Weights of a small mixture-of-experts language model, trained from scratch on English Wikipedia.
Size: 13 layers, width 256, vocabulary 16384, 33.6M parameters.
Experts: 224 squared ReLU neurons an expert, 2 picks a token, a softmax router.
Training: a variant of Adam for the experts, 11590 steps.
Below are experts of layer 9 (counted from 0) of a mixture-of-experts language model. Rows are named router (the router's row for the expert), up (a neuron's input weights, with its number), down (a neuron's output weights, with its number) and show model dimensions 0-255. Each number is 500 + 40 x the weight over its row's rms, rounded and kept within 0 to 999. Numbers have three digits each.
After each expert's rows: a language model's description of what the expert responds to. This comes from a sample of Wikipedia text that the model never trained on.

# expert 15
router:477542515515476468475502515482587522476460406444454472540547553541500480493449499465439482535473520522503524490494520478477483506586549397541498478455513541490519567552488456505421425460472489448513495512528457399479458487492479499546536508460416565507496492486539558487557460478520571536443492486498511472503507438680457541486431518469578580575531526522572535480574471529472487440469474459528514495520505499505500453470538515485535498548564508505509494540565505537468499479495495476415487544508410526525539480502448497518478487505512591522441561510547546453575476512488427468492480525441542516480483552455540518468533523473554493492408540456545485509476520442534504538497469492500511487491495497479443456528503579428499536484475481482512556517553500480529483458472557
up4:509464485523487517440552482482435548485433427475594501517449540472565459485555511539537477528491489574516557509560571579425507421481455543556487434420458511502510524501494465502455519540538537430553542501537518547492516517470468548492451448520512486492579523492468452374555541478442496511509512466535598441514529475576447513527537514523572528506537570530561482494537499487499435522514470525489457483525521557492495455495482516559471418511469498485506472447545517461523525502481485469455473550473541489499522479467481557546472445508474565496526514425470598468468469490519496497533531566547461463524509514504488550474490465464494526505416487469520495636462555572513483543499495463514545510445459411429474457491489513507424506542496474549502479552499485485528469524460492
down4:488503546503506476477605527454572477524570420489510500521507493464552503490592487554564520547460555463500470512529502493494520466523523488550455489493508446470551518517545518490498571536496462539479446548558565537458467540501508482523536440503548527526503548496573570555435459544456496471504530524556497495501471491485491539484456563419529505468447426510479550496467483503467519533463515500413516526414542479430495502543485460435450547549444388453492505533542439524532515497571465559447456539453497498545394562436486505506540449550469447537479513512516484478470545444494488470509519476407512513512440478544563463531501465516542518466518486516491502479499494525554478557541580534501563495484468460472511522561470517369474446426490438513496518481440496458552512528523500
up5:533511497498472468471400490507520593437512533500531528524507506527558505433511524448518472568520476402512514499542533533494516475543533581507522445496490489529527422595526474497459465522518536514530483426469485562533518487506524479427515457476514575487570514483486532540541520483507560545423518465483463435596528469547489526475482469497474536475496468458469434530542467527463496490484500484501485614468517513509438550490516502546523469499477528506454543528492500499420555528496481501382355518509488423524478467535539572495563623428487489438502557441474538476525518518467526390551545485469436510450477459453448490484528531489515476487494462510447481464392489514482535546476501515509546555511486499532525505482505532486497474460497498576447528491496523457499530489544507
down5:546520556502477565491426540499470530516536518448573492602474495466483541474449589583567478446589478464464513493476551526538534482486514493504475500467470503516517428523494531532507536518553514496474522464537533487488478464490442472507507483458527557451535529518569487499486457451462547432428542491460508541446504430448520491481416518524537446505542532459516418524563501552538502517563452530503498488494481397478500407491508514442499509547605531497503432538454506479491578469520541511463463549475499455498549518563522486476488497472516465468478436462538562522510457497495530449554555499603484496476505490529443511475548517510482489406475528467531469530483480470467536550460443506453513491547536432494533495501426582563471436546479544526502512434500563476502614500478497
Articles and determiners. Articles, possessives and other determiners that start noun phrases, plus infobox field labels, e.g. the, a, his, their, Other.

# expert 3
router:470495509426499517533530503478549495551496475474455459494562482582506504435492569511510506503505538490505568476461524504467453473508544511516495455463457542525532526532517454524448448474522473470487496543587486440589530519531491495561428458485533499475487490494553471480475485483493512464479393500497530477497515465575495505473459532492591513522535486487572502495551446536477386505477494460537466505537547508454572462473606562531527482507487499482503502556521562526408550499474476517454478539561426509513553488537485482521482492509548503500487554532557492480509545482457462441526495487419594468468508527477556512463461512495556471479515488490524393477460505510614478572509448418498576507459527414518553435532540527418535553524512493521534463558589566490480478457462464
up0:539526465512568566495474494532499496539502499477476437512509546492511492445489535503541528465472594540528434461445580536416452452518495540460491471468477527569498505439460447509502496552498509496436495516497503508477480540531488433494460493497517487473505405548540412521515550497488511483522460517555523439466509506500478538505490492514445484563526528470467497499493513496438498561521439475494483502582499434487580500502484479544555474436463541526504526472534511567533529545457487482478452517463574557504582524485500525509508601560515519569482382497491457450465549461464528489471506498500487442480400571431537578487482561599546514581509493515555567493489529490474474508489447547512506534386530451454478429561474508498466537541500472539536490459575453544451500471547550
down0:475524502470465477497539508430540511495535540552567495477468525561483501503492465491527467505544546459474573526522462514433518525468489472546519491494500482428506460475540525462536501469535551568531536488489475508529516423512523586499470515579453467551449459528456510528479493520560475515555445550542496480543516542557537566549496519524507468412449511505494459559468464534570476483513523530511484495414507497463470510497517508550541500536378557441495496542543487548503534506469455528522563542530422450505574544552439564492499442490475500497457622505544431398536395490526505480546519503500523441483433520496443516496519464488436464515512426512502462487441560471528512456468503493436466469581468535560483522560415475565496599463480476502533498424526489493530503491505506
up1:493473491495481574526516566508496530555439481517539454488485605472533489458478493409443447507463513501495518470500507459467496562443405495445494473486577504443464534562464520466473522517510511478476506585585510466498514494496539507541502489520464512445535473472479481459572549491454488466396554549524548423489491458457562522499484388517477479563470497504495506496531532515498547495489534541511459548528525494518512529514522480514550443463525530450561528424560468500520552510566555464416489514543539493568492597529493476434454461462550502566453522558514542443509522495471500496505486520372472493518521539581458494482440596438478551477525504547468514494441477534483510416504468478491595527451488462507448517487508514511518514478460479547478442481537585465468513499516456
down1:454493549438483506479558505556460528514524493510502466535507462539523596494482514449549483512459461506481457494541469435486439469497500502470455468530424497547559479486473532464548507484580442548436493542591487541479465465452513492476458447491549418552515498514532467492489491496465516504505391531478458454516476440384484568485488498455477464497504470408493499451527426519393418468435450536503482503576447460482510503458508596505512502497578519560538465516531485540465501486502604492559507549483512512527551439539526509521565400505507493416577475508510530514490437484493501494494463526481509551443489567502563583490459495458525521533516526480493560529486477517595485478523527488455551498460563460537534463532514553452573500503512535458506492500465507508512496440511534
Table cell starts. Tokens right after pipe separators in tables and lists, such as country codes, first names, dashes and field labels, e.g. USA, SCO, birth:.

# expert 2
router:424469568476515525519536543423492535499459466513450421496542554532449484467488510521431534570484486459475550429488492489452474510509455496551545439492504475501522555562468462537471478541515515474529447521558456510548457527528429570504466525504488550459527425453575541457498541500487540464470458489506532459558514492617489501554471502485546484535543508542536486470526401478426413433487568453536472504476535474458471451484548506571541517508572545488433498527536525583435488539467471494487516501511410510547518458513444465580441514514521492518465524489497513515503434533463479472524524529436523541462471506472538579496468480493538494491469505475532450506492554473571489544544449432556494462455521490485496460510562495419562539542496515511569473558539547551486404489480501
up0:436457485445509516513489502481482510457464500471498490454601524615516410519499590532530499466519481477474554473557489536440474482476467464534462464467547515531562520515491504550446478502547495526548492503529480482529433500488554447485540451431477520532440453481521519445512458582485615426474462501425517510518490451478510474451498476570494499474478526498507454440487588568516486512437475445472505508549452545434531402467527553446553524432515515461480492550554468565476540497418526463513570523469552475496506563469569411458493435465518498526446528410508545450448492516519474497523536523414527549465500499485542534438528511491548481523553570487505524545485521506557475454442539531473519548569503495510558495467503516494452456518538519499516511562521538518559512536498503
down0:433484482508469515504515496453457475531490496524501488543502476559530454574504563486548511551408581584560542543520482507504536448439486435497565496543529462507494504519526518456475498476486546461497517440583554477524503518459560535454491496459492507506421497454573521538529504592479523518486471507557488535444530531582536470509487493500452463418432520498495476483437521542578513539516488493458525564446411479486464460490487568459457478540565467457513417515543431527493514452440559516470500535487487424489468540500558465482525473545517611458511543491456443502471417462514485438533490544477480493456467503500524530480453523504426604510461537508524463544533468475569459480465562476529461518497536519485507448519484579604439503513510492519514530487493517458583545531531493
up1:461503530447494531498529531465446538475464476462464503479571509599511494523487526462565540496470496460498527500501516463436494501522516575539474567444530532489462551438471559532454529528501486463528466601544502443526483502501511524450543627451456418494449524523535465483483446525475557448501497524422462495479467486470493482494493520523561491462488469500457443480512528531511467474527509506527529491543556523448508497501518450488542474547521490433567450489498536564416529450493537439461501492430535445502456502484513467485410447477466475482530488437483575471466477542549523510574513541457504498433490542558496557496518491422487517453532509464538445592540472456525506431434483425527548482502571447494626506495515486515478548541534544512553486500493592548534451494453422
down1:469506479473494512467548454482416538457579523532447457455541520509497476545524536577542504474508395493508605503538532452546574497524448477508489488561509456491570465498489535481566525511556492479535502507493580542501466562433526505497457498516467508503479502505496515510522484532469468496503442539538507490481490535546491445516495519507480560459496516446511480457488477548480457465487487502483538535534582495515504484483525494446509438461732592537500490485486475500444485475499542426495503467450448501447496480496509497465479454530504625441490463459430481492498444479456519490454479574443534477514433582510472486473487487526434537540511469537534497513508518408504477525544455473482534464567564448527487528460442502527473521513528456543561488533541433475493505488558501
Table and list punctuation. Pipes, dashes and colons that structure wiki tables and infobox lists, such as line-initial - before a field name, or | between cells.

# expert 11
router:505514468501480493556445519526541541536492469493413500552530527541499481517513514543496528453461604467510564417483528513461518494561529493461512423451474544508581575543493467533439444545516465512482468547561436492565488527571493516464417515483466521505484482470547535485459506427484547443478535489497549457463546464595454534494496516566542512571593541515520517490556476552475469459516476478526440496556527475481506449496562507511525524507462518487493502501546527522477518441511465455485483550497421527551585538449494475490490483491514542527441482565528455471493514508449482460549551510457544472514500493444425556424508527467559480510459539423509507489451539486558511514520466426488480467434601462527500448492532545419549518555508525555508478524549553458441479406486445
up54:476401543452539453534496554492557503471536426480398521495418494498462489483423545565489550501452500482457527451523536474526474512455463557474517515507550461533559517524469502516531539481472522522529481544514406448485468439480478539506468438516508486439393509498569587490469464468468561433494547502529534481440469481546484488509490577488440594526459526621540491482543421509489467547456552518462490486515544494502473476495497494458475541462519472501531595544524483485527533581489490496513494502571477587531596486488471498520490444526482502557480511554558481455501506526444541480525465524491542535468481502533535542434524503492546524461491519422438507537508495485501454519502500497502473461537473447497413407493555529473511554562489528566477520471537561483432480543481535
down54:494554485453533454463482522479505518515578471546462627522424505515475477488491534491525472514511550527526506464516486559513510490534456518458460513502475455478518455507498463479545463533491523574507597529446452506433549488456593498544388464519518527453406503543515526511563512496572442453503575553564437577483505489509605500491509520521492446474503469567535410424464494487462516510492399506396511487533514533479495470493537463493499514516558449523446512526526522499525499530464549455498535484485500441545466491527515563444431501509485511442456436482515452477582520433512514507541458508486566543549456448588487475491461530525558443461474484493526543486428491521463450492506482500497501511499460513508503432519569480620546483508539532522457514455453496524529497484499501
up55:513424505473540494554522595489443547543429493475395525502464503451520515414512602475466566491524511541531498378536493462496530568460523469484472485416515470487544505508383447526473434577505489522462514509457512499486447527505458435564503586541579543534556478478542481463484496503505473520442506484509518458461557451506507483486482466507601480538501483488500528482455508483472507476517524522502478503429505451439533437461465456508505523509538470447463495540503506522495497471520515492479431478494480512549500508569470531522483527487524547577480453519547485533445491459486476508555509515462510466508499507528549535495535494470501527462523495426435462600465500480534446545528467477587518517433450474507479456580473489497544467501533437614542440488572518597502542500477485
down55:489556509508532471480509511484514505561481503505494492502500452456445536496501507477488531570492474559442521545480460470423545492529503493492533528421497519508474618495521505525473525518509595491475508507570561484543465504453554443441490523514538478490486471524504511480507465573455516540391542530485532438525471503425561483480518478490534494444453609448572467463444573467486508484472577512447526544392450440539458463475521521556472527431595481559552433509476527503494499433453472478427529562520493505456478469508516517493521521513498543524472555528540454458458479550501546517497466535497452472544464466531540498517438500500538533472517458536566443523463527569542547508501489477525460476482482476537522488493455484661446505526496545533548496378477523518500527516455526
Word and number endings. Last pieces of words and numbers, often joined to a full stop or quote ending a sentence or clause, e.g. -s., -ation., 100, 6.

# expert 8
router:488523505514456485512478540490490529467435466491461508498592521540519477453461531504548488491497554517472595420462485498471469526570471507534486485457492507495549546567467482605436470557501512529544447514586477466537542528548448512488448492477477452470528512551493537492506433492480543466455524503459483421486535452632483529504475542566539562499524537543557495566512461571413461468502497452525512505533543470501484506481562511477531491516440475460495517487550555581466490431458505452548477492540413476530493530488452470483458489469521537529426582535496565515498479440498443535540560533428539500448457538496500483481522475480570494481456493502583492454502553418614456532511465511513504499500529471499510475512527546404528508484521533548515432605534477470475486489480466
up0:479501465435525468576481507487478516504482515418450483520463560494477536509455505492506498489479503530424551525485527521473501549555468459602513523480508573436559525465463532565433474502505461507544467507527457527490551493513477506513458586542385511544524496554552578482593509563445498518502446491501445543514468456527468517474510478495488499522501525506511473545598427518474504439411558557504482500481523561537436468479497459516507435579484589474514499569555491508511504512432428396484529493485500574520523563523485517457516557526439511483487541484501501490473485448487488447504532550454495564442507466514561504487563511557480509447443477546538493529490462488539492579445476499484488494438501533499506432537579506440581499551554517449505515573540526526505431469536477
down0:475513527537525449405512435521503519454495487458462520478404485473466592516490466442512496402568468487475453510502477500487461504497520597587505482566539513523483557496385513450482477460524528496446468474484537463500504505540482571557482518436535444456543531510490582524512452531473469503502453486438466457502437566496537541547532407524530550482513517586535529495486529523470485575496543477538480483447547519419478572481471489514492558500493505495438439459462496582534459481436513523518533441479480422571480457528456459527510528531434588474569455481461523471508531497544518559471432524539553466508489495463452445499488523494539538557495463525484560445478516534542536495513508517542442502518533497465460487554510557527531526544478464499466560507492488567517528526581544
up1:505533501538503465518453509499494521534521476521493467520531532602471546456525550509478534515506471476498470446463539464529443427458453453504563532556438454485514478458402456586501503458500520481527474525512569512571509501480438596525538473491518483483486462542483548542505546443392498435490438450527446511431497572607447521540537478442570548496494530465526415456511468547498503498513479460539491544430588463471472476509550501448485464462533462453533471570518576553510478544532514481462590532509503486574491510502519500425395553509534519488533474470501506454500490504504476470561582585435539439479482528518503480491494456525540514495493553526497474491494478499548511551479458529539510476541494485552519383459462512457558491502484564503458511504440485474559496512493518
down1:485499480526518461493394494507496525467520499531557406485492506503551506489560483491467501505511442477450457507473597410510539462446497496492557441550511479451484463480521476441496523567508580511527508504504567537489457471477481506474475492517577509518525421480501536538519559399486476499506459460481463512470487520522473452525500497516513539554377536423476517559549403567493534501493494563504520502440444576507462449521425528465556465529573532460476470516462541480503481552521500467435457513565507536530487516487498522432537512507551522503501483457481476571552515548547504596474508487583461531504461432439472468520530555548522527516532536451439549498509470500392491487547567403497472472482484480512517586455501494582527462537460540479469493517557515509539483541510488
Places, leagues, coordinates. Country and place names, club and league words, coordinate marks and table numbers in sports and geography entries, such as United, FC, ″N.

# expert 9
router:470523560493463484516452529423540544527501422495430475490582535542465505446488558475501481491447522447513580492528514515469533456524498450549507445528485516453538571542471476503470465480467495497584485507468453487482470545482438509508450482485487558458450520490537557483535535499469584491425577531451459432515516446582499497482457511410558500575502467544571495417566474558441486460462478469529522493540541510511520435494544505483522459588526484435538503513532539541461516521482463505489474558566491469527520462578461488507460488486535546515454537510533562417574505557458460476504514525439531479439470527433525507426493519501568509501427529477491522477442527508606486527547496440473559520451523452554509507491515566428531530486488462491573525558520534516528497445486507
up0:469527455523477480470541494475497495520516492432488479488459470464511528508477544431467472397520442527549512455507433404526502481466497537533491433488518519493517555466440543531478504481526410554528531527484534511530543523514443462531483461506565517500449516428526492506492469497482494392543566556490615411539513451535465452499417574515553495498492475505467510485494496534479517482506485520512493601501480431498535447483454509513495561563476577517488461528512465504479433513443505486551464545508436536444580529535425521527536495514482543527473493558461531534471463488542552545483527414539461572503464455506459437569562500538562483468486649517467446511537513455509466573462501442463487544522567538510459467486538502468454484478507535512510501566533489547507518484489547
down0:539480481600525508548538525551506515527526488443457557488508525537517455505548536561490552512514456580486492532519543496542494515409448456450523476487448510466537518399522477522514523495497541508451468516498547473434583550470530486478548495537504547534496470515523556521559524467490494480531480545511468507486558536415503505537449475506454511489402472523498521523541501459477423484576458501482555469541597432485490473556498498520465622530572485524525547508520469529524454458511464499499511431476547415571447490501542474559450524554458517479535531542498533455464508459507440468504471401467459474559473473528491522508467425486452402493530483439502549452470452477487477454441492479486507464492467506476477382406554469524450500547504511432547494482550502525515529464462522
up1:516491468408529524530524534515420557508529477541478534491497507463485490483564502544548518448473581521519547447525476390512448503552551493508476507490498513481582487542535426524457587501539534589505447449467464507524576465528477485523534548422474486484479460517511479464555528428450435508496521525497482491475527563542470519481493504530509513498538472492492430486597503542425494508452556504560525511497454487488523406546524503493524485580445457470528513494540436504505499489513424548541485546473559480479538450545466442600477556521504470488483459508506501508494558471434457483559448471418511463497451493457500482438526497508548456427423523519539416521452595495463477510591510501581504440477548535470542531519480542480476543501527490501531517503515494461436450422480509
down1:516535426440486470494507494551500481581446445466500475472503481475401530530593470481470492489497545519529546523541515457524414477436490444494485534511527497526513478494541461560540496485483456531514543484483570500592541543478509503521485509470487417496484501501472476496543542470489544495467513492509495498535558562508554577490554444534462420526477490497531496544503439503469511512496497488501482520487429535488518494516467553472429478500500546492533536522554535428576495526569498428599516416473556497446559425551482547559457542549426534501507518455472495497456509504522577450512499396539506450447444481468453451505502496470482438554450555541520503445497519492490464515557523435538500515512448561533569455541496493541573470452478518476438514423547428480477502410575484
Adjective and participle suffixes. Word endings and whole words forming adjectives, participles and nationality terms, e.g. -ical, -ial, -ed, born, electric, Christian.

# expert 14
router:492484516449496569532548539461518505515446488507460445491535553548513390472478531552483514497451539493526554438453560515436501503528565450542512446473502549500507532545506439586471443568455485427501462507476491497537474528525461548517515498492487513445491481490554557427464515466493569440478505500465532521541519489650470505509491522545575491499479495534531532489509486509473406500523510484570530508492500461495497465480530533558510492547417518455507532513562518571452549481470499507473459568507467534484511484563481459506466479524578486484422499510548477461480544494465440457498542500402574537431506491483543590485485469485546495463534488526501517512470554460644485536522478462553531486427545524503495457547569508433511554535495537492556517462516589508505485531470444
up0:510489491559438444494487477482511480480457495463495439440524552587513461519513494486552477464541487510555565508544504446469451425495417548551491499506473494481543473466487511519503525539482529477657426604510464429465526481480484450554495549464523553531519482468510377473483518540509497502448449498514484515462490509546531530439500437452532486489498566581487473502479471550479445454454466591561515524520578526460554481542512473508516437483495527467567486539539532488520501481484508426516555518530525465503512525493517506455476540494507517502501504466486529533544520519482471474510463486547502526481569551507510451456509576458556525599505577465488501494418570414499511535461470499423525464464518516517580509432531500474446534444586478488572453471446513512518555486550497
down0:501557470541496495437504444439472502515528563527441583476534526520522520531491531523494523526515506473450513517520482492491473526492449588537462530453476493373518447494494483505504546499509493559497489465522555527585460434510454505509558498450530470529415556503507533510483485541473550524463473514460539513444555433497484514519508478440500408513538529536544433465509471473440412478526471505536540536502571504451439581454588546499471532485557517522456460547438574458472518497468418583582511458516542438533545519493592518480519490452487541518497477474460527514510452553543445465506519460474459474488520511468504496445591517515484539516458555477505466450504485557466518469439469496533512411549558491443503596491468466488480561489440512508511498505421425571516501507474529
up1:501499553504415493479524452600534492475507534527441614482515476464494468521445460482451561556483533464435497382476556492501466539514549429416399533522509487530518530460601476489450504550471428470478443458536461490530423476435473483480496554499482470535494470479508558421495523465540522513493509517539491493507519547514491558503487468492550450550492603469566509463479474501489529566399490505474488483495485535456457448449455416456484517567502436517541559491484533483532471492463504519522505533440536479479567497506423516495528473540495551502492526526460516498515448489477542581472508522523528511494489560422524537462527522525583514555476485480462529456504506493512499530553570486432484447497501488491522471515406600515542527524523527546503518517461499500492484498587570
down1:522476503490540509484481495492485525533500489503606429537503495528521487542481504572512523487490463453578487502517540484506538381533441463493566521521496509527459472484448533538513526589492518494484461552543453498541521507480521510466495400603524512437466462497480539426468516514512485507522499528456484489370472503422464573491496549517484460435528465480498440523480533485444487484557527553476483488507530501554509567529456499528487487480516475580507505484476497563557527438462514463493439486536438524400514500481569528487573535472442507530447528481420529476476534456494519516464528505443526538495540494524421526540412543459463415481538467469555489496561462477493480469568471524480480505525475410516501493479491458651536538478503475503533505388469518499486531514448538
Clause connectors and auxiliaries. Conjunctions, auxiliaries, pronouns and adverbs that start or join clauses in narrative prose, such as and, was, which, He, originally.

# expert 10
router:446473560399487520514532560466484530465441418490519502519529458546486418488516518445509558489478580517504530460498542487477420489512599512496477449511475470529565497467462491548500443528561465433516456533534479485532452450537459564506566525501490469428500446556535580460500447441500496475448497510465552459437566493515535536513516461507538589516483506517528502491496495533462458420504486545459495520477550539477539480478547497531545456502449576452469521470478473497445569511484512442499576563540446560505528465477502509529536441538524550526451519515485555463537508525449566481493566529508511559465547549502510502455504555560509512453452499434513430494497496479526509553510473467542542501489466535506434489568504503391478518545525452526550513659487485469524493462505481
up0:510502573523541506533550557384540585492504455532515422511443497500500544468567557493553479509471503548441488461491553472459520510469467541495448439508538458511489466474552437533513428526499536476565471540530522456543454579503495493495427549521423499553455458466546511471481531507486463532465480522432562494555484526493554530544447505473529596556504390517472488571415505530539500505469469470513523452515499532461561495465527521552481493588451414488551463496549474440454492499451530498460567442506454425433470506505544469533418538503475480497452495490472528495516583566516507543529505511516513529475522458459504516515501463483455451459473458516477523582541575510517464529511441447513506445501491528447507523430593524484471502452476516557542522532481520508509561462515483
down0:501532510512536492519547542490484530469470435516460467534460475484453549539528466500476543492446471523526592521522518499463565475505533491563585441438528514504438412498503501511489422487503459563536529526565470481456546458492560467487493494452464512504463540483426397506476525492517482470462493544470439481537482504383561507538459533454482526538479498521495494510533569468572476527452557499454466587419508536556573541567520459443450519526447469507522491527533447488480454538430519445494558534532485429469476527447493493564504620486478525508539504504566527539499509520436451477476514514507484468548533508590486415526482528526523510542492484467461486486457477503489507451494478438509510455544531517556451536416571579477509525563470576500445513541470460523488491554561518
up1:526497512453557516476544524500514510564503502510479535511585481498515432503526533493488466435466432499513568494477594493511510592572450444508509537505477489530491548580492534436452538538506460522471446505503551591430506521473424527520529445508512538470562459449556481471589495521464513467445504608467469427495468507515450433529484528514579554505532461538431533502509516468492477423490481418520545476431454468526528478503575539513538516555500557518502485532469498511524537480479570438520484548466458553477518489445548508494461485482512514468503437479488492460411439484544489537525529464503500508505471500458526556516504416503511488621535501499543463521497515420455440511508517486534547531453500525548489487530579483515596440430464428560533517558481496468472511518476532
down1:478539513494514495466487514449517455489474447431528555541580459560495468432525499516482530483490519563448459479441479541484516505531486503474448594527499517465488481514489488442458533570543579535464445448532481649513540517484520469538425391537494547549449492528521407496521506491555538519476502516483456530473507513508516543520471550444474457519475489497534486519513490518448519469478515488484555489475518488568508572559466480531531445489434453466560497506520554500556459472430558548541487459439494485471594557478533504465477446454498500418468457489496492505568527544464517540554520494461525462549537516444519511531523477541475473553484473525461513521474496546469545583475482499494516452551523498559501606569543516472417467551486548528503397510461516521452534422447529
Word-initial capital fragments. First one or two letters of a split word, often a capital starting a name or rare word, such as B, Sp, pre-j.

# expert 6
router:434507496517484516486528531491513516593463438526475429467510560569475366476494519474513501531466501461479592477481516477425470515505489555542512479468515498446575492533482435504488507549482496498534412520546464430521459509551462559548521508521490499494472434460552504467513476481468543494475427453485540452471516494566524552514453561481567484566547528567575503479513456468458397497509507497570518545534535482491520516502578525522552486504406547484476556490556511522468504536440514502461483593547478510551520467561507476476478473522560495506417525550581582455565519510502488463520535533459546495453531539509517535461520531466562560547488520467484511515451500465557478508472504481565572440436488474522469485536540575401524554523502484548502485501522544540451504492493447
up0:470459550475487564446539575486511516549487484496477498468548438536489469508525599517490462507464482560476530488495517450445487523534525474468550522455545515504447525478529496484489541457499522475526535551526474485479502552534460450564421459497474537558577450545505481498490496486528476474435515494431517432506464495403434478494431604528490516491529588523523577458487493498455518528485512507521534442501521516543500485489529502472597459545411510496389537485518470482504589530537481508545467532509493508519511492607499440485526409579465466472488475514467484475543526517446518542495451533462471484487449482520533509369494536507482565534436480529511463487511454571506465494549528454567455552449548477447521501523505523514529494489463519516603484498622469472527508494546546
down0:490498497487482538531478487493520509552503483560498461462508543447495536538474513555493431532575428474476527525494507518525537501470500524579488479578482523520442476443465551468473562558488509498511498494500506493500485517485473541459473495546543522501558487520472495521493540562515531492496474468484523404506480544336468455578483449477458489507499457525512489531474519526463502470432525565467480532499475562459498530485506422564488501471569546473538547547471592470517569526442457503478411581526552470569484487482508505522508472560497468434476496545538488485486493535495514466435542536476472551489455506571522425493477468470478510518537460531515408512543573469536483485486498480501508533461479548503462473463465474738474460503545490487468513464526473539485523488546452
up1:511520495503487509543499582493466455492574474513563489513491520534456472439500520436490490454489507551450501496523505481547425538531536499458514430504554538460547507475431456520516491470457473424550466515552482470544452527551481561500520483468536508506508484507520534530471434536530492489433479556568485446441540411502468521478501523523461547494532454479472432489452473494501477559614527557468381514499474579542501526485520545489449536556531521460506495482506490464463502520495496480522526452485411519592505521538493504544450507483525480522481537496553482574501409513520449588514514417482551560429476499469480510485531525508518448538490487452590537537591436507453430487477464539504482558493492569493439439518566496478487489506479478421554569523558505506421426484448525
down1:519498482494513467535532484530456427530529503484539501447509451497535515541506465513524554498484464501529480584516449481467461501457434556521504484461414517427516492525532511522453511450504518511543538476457502442493495554465491449530463463548523508431452499485484527496422524536507557455466529534466476500521564520536531561530458515510517481514521542527498475422517485505486489495519477555566474500521494451490364498545563458522494595470597526564527451416510496455508437458487469494542560542466494526447455510521488522491532433517502543556435511507535483542501505466406566563503520511586460505502502527503433461476473469548523512458510497515412550564499530492488450546473501514512529505514512545574521511485562433614467491469438478479459572484421524502375490497601470
Prepositions and verbs. Prepositions and main verbs linking a subject to its object or complement, such as of, to, through, provides, advanced.

# expert 7
router:487503551471522539532501546458485529579473463429479508553512489531504472430494537548537501475510580492486520426561512536508463502497516521556432444432546482500558482467471476510480467464501458460541467484535485527522541483591464556459517537517460539403514496490539520526478475477517530444460465415449463469454488420491495583494482508483532593526532559563478481459542471526474479432475511549508539541501515526494545508469462546562587484505462552468491532610523557498485537428480452475500580543526519519488501489544499508479466482490523541482415461514471519504525546536469512455560517505465503513486505504517467572457546505522506570465491476483490414543532496495551546563525464516508562444558497498479459465530513525369502522501526468511513497647543575464523503452502422
up4:426480453497467533519530543458519526549508442459467406522506469490535469475474522542508532526479439553520570486510536524518473529528463568534470485437492451539597559483509554502530555543551542569556450435515458469514492461448464538568434609472528503476527452461516590527482557510520481472503474556469467483530489405507503480501414501474522530510530504462529495551527413515497457453514436486520462502541478556511535488424495451510493523530399471479459501558498513538499468494458500455503487510562494501464534512579530465467408564492474506466432495535511500479513461539570415485556483466493536555535557567548476544458517548525516526437503505468546526490496493509555539528627493519490550460492504470528482462478460468467508501497481483506495504470501564393490476455519583
down4:507473492438433426544526443490491459549450515489467513510612498403553448475542481515435513509506499510518500422500551536546509557510502491521484476491418516473506572494529467467523464504530471497495498511468560556460446486512528489560528554434466473531447412570458544509488605490511480538481474510521516568537452524502521514540520476420537496459595560475484455442522509459445555423511504469493527588466438504551488534536507513568515494509528476530437419465465445491545504501464581480522539512508509542551509468485493467505561538490461402511506466529461498544465535511550527509537493592443451544485485505488483472491488571555459507567545494583445503440573524512507515502463478557514480535508459467470508506524470488432550494497411483526457487525440494472408531487486504
up5:539559499497497480515472418492482452541478498487519508442481516539509500473536484611470548514473435506542506514551513471548546446444495482480501526459523510549498496464532523592478465544494532462455499524486537541478441377503492504516578496437461472455475543433564496561523494502469518459425516438473511469513527487500431559566492491424521474519532479524469536473572505527490455492511534473544536537478569454489490487529552496515542454508449522512461523484497481524529504539441505460521545508558522550503516561584432492526485471484503624461493451497417489468564434431548483529453519558471512468471495453489478515489503537549588509440542445511447494464510531401529563506535429446488535431556520531496535443532524518484546512524495522478602519566515496534577433461468498
down5:459509505501482488472479457453458524492528535490544587452500528549479465537440525513503482501468472560528482564548571431467598546500476509501348497517451451481555513411455475517470508489517446529552529551467502513564468537462476512500465472576440510526464487519526527434487453464552484496505559493473541537485557492520496489462484444526556542511515515539504543541528508507513540486542577568536496524488522455513476475481493485475493508475475542575479468523391463510529543468439520453493476483531474475474488468484449512546553435471509471474517553447501441484530440451516500487570487509585566449489507434460507541529549546460552526425519476494524441513502528561441502520401509535539486556580491426491458577454568494559482518483502552464560525559527444544457445525479512
Name-initial syllables. Early syllables inside foreign names and places, right after a capital letter, e.g. Kibengo, Ghana, Kanthiva, Bar, Kar.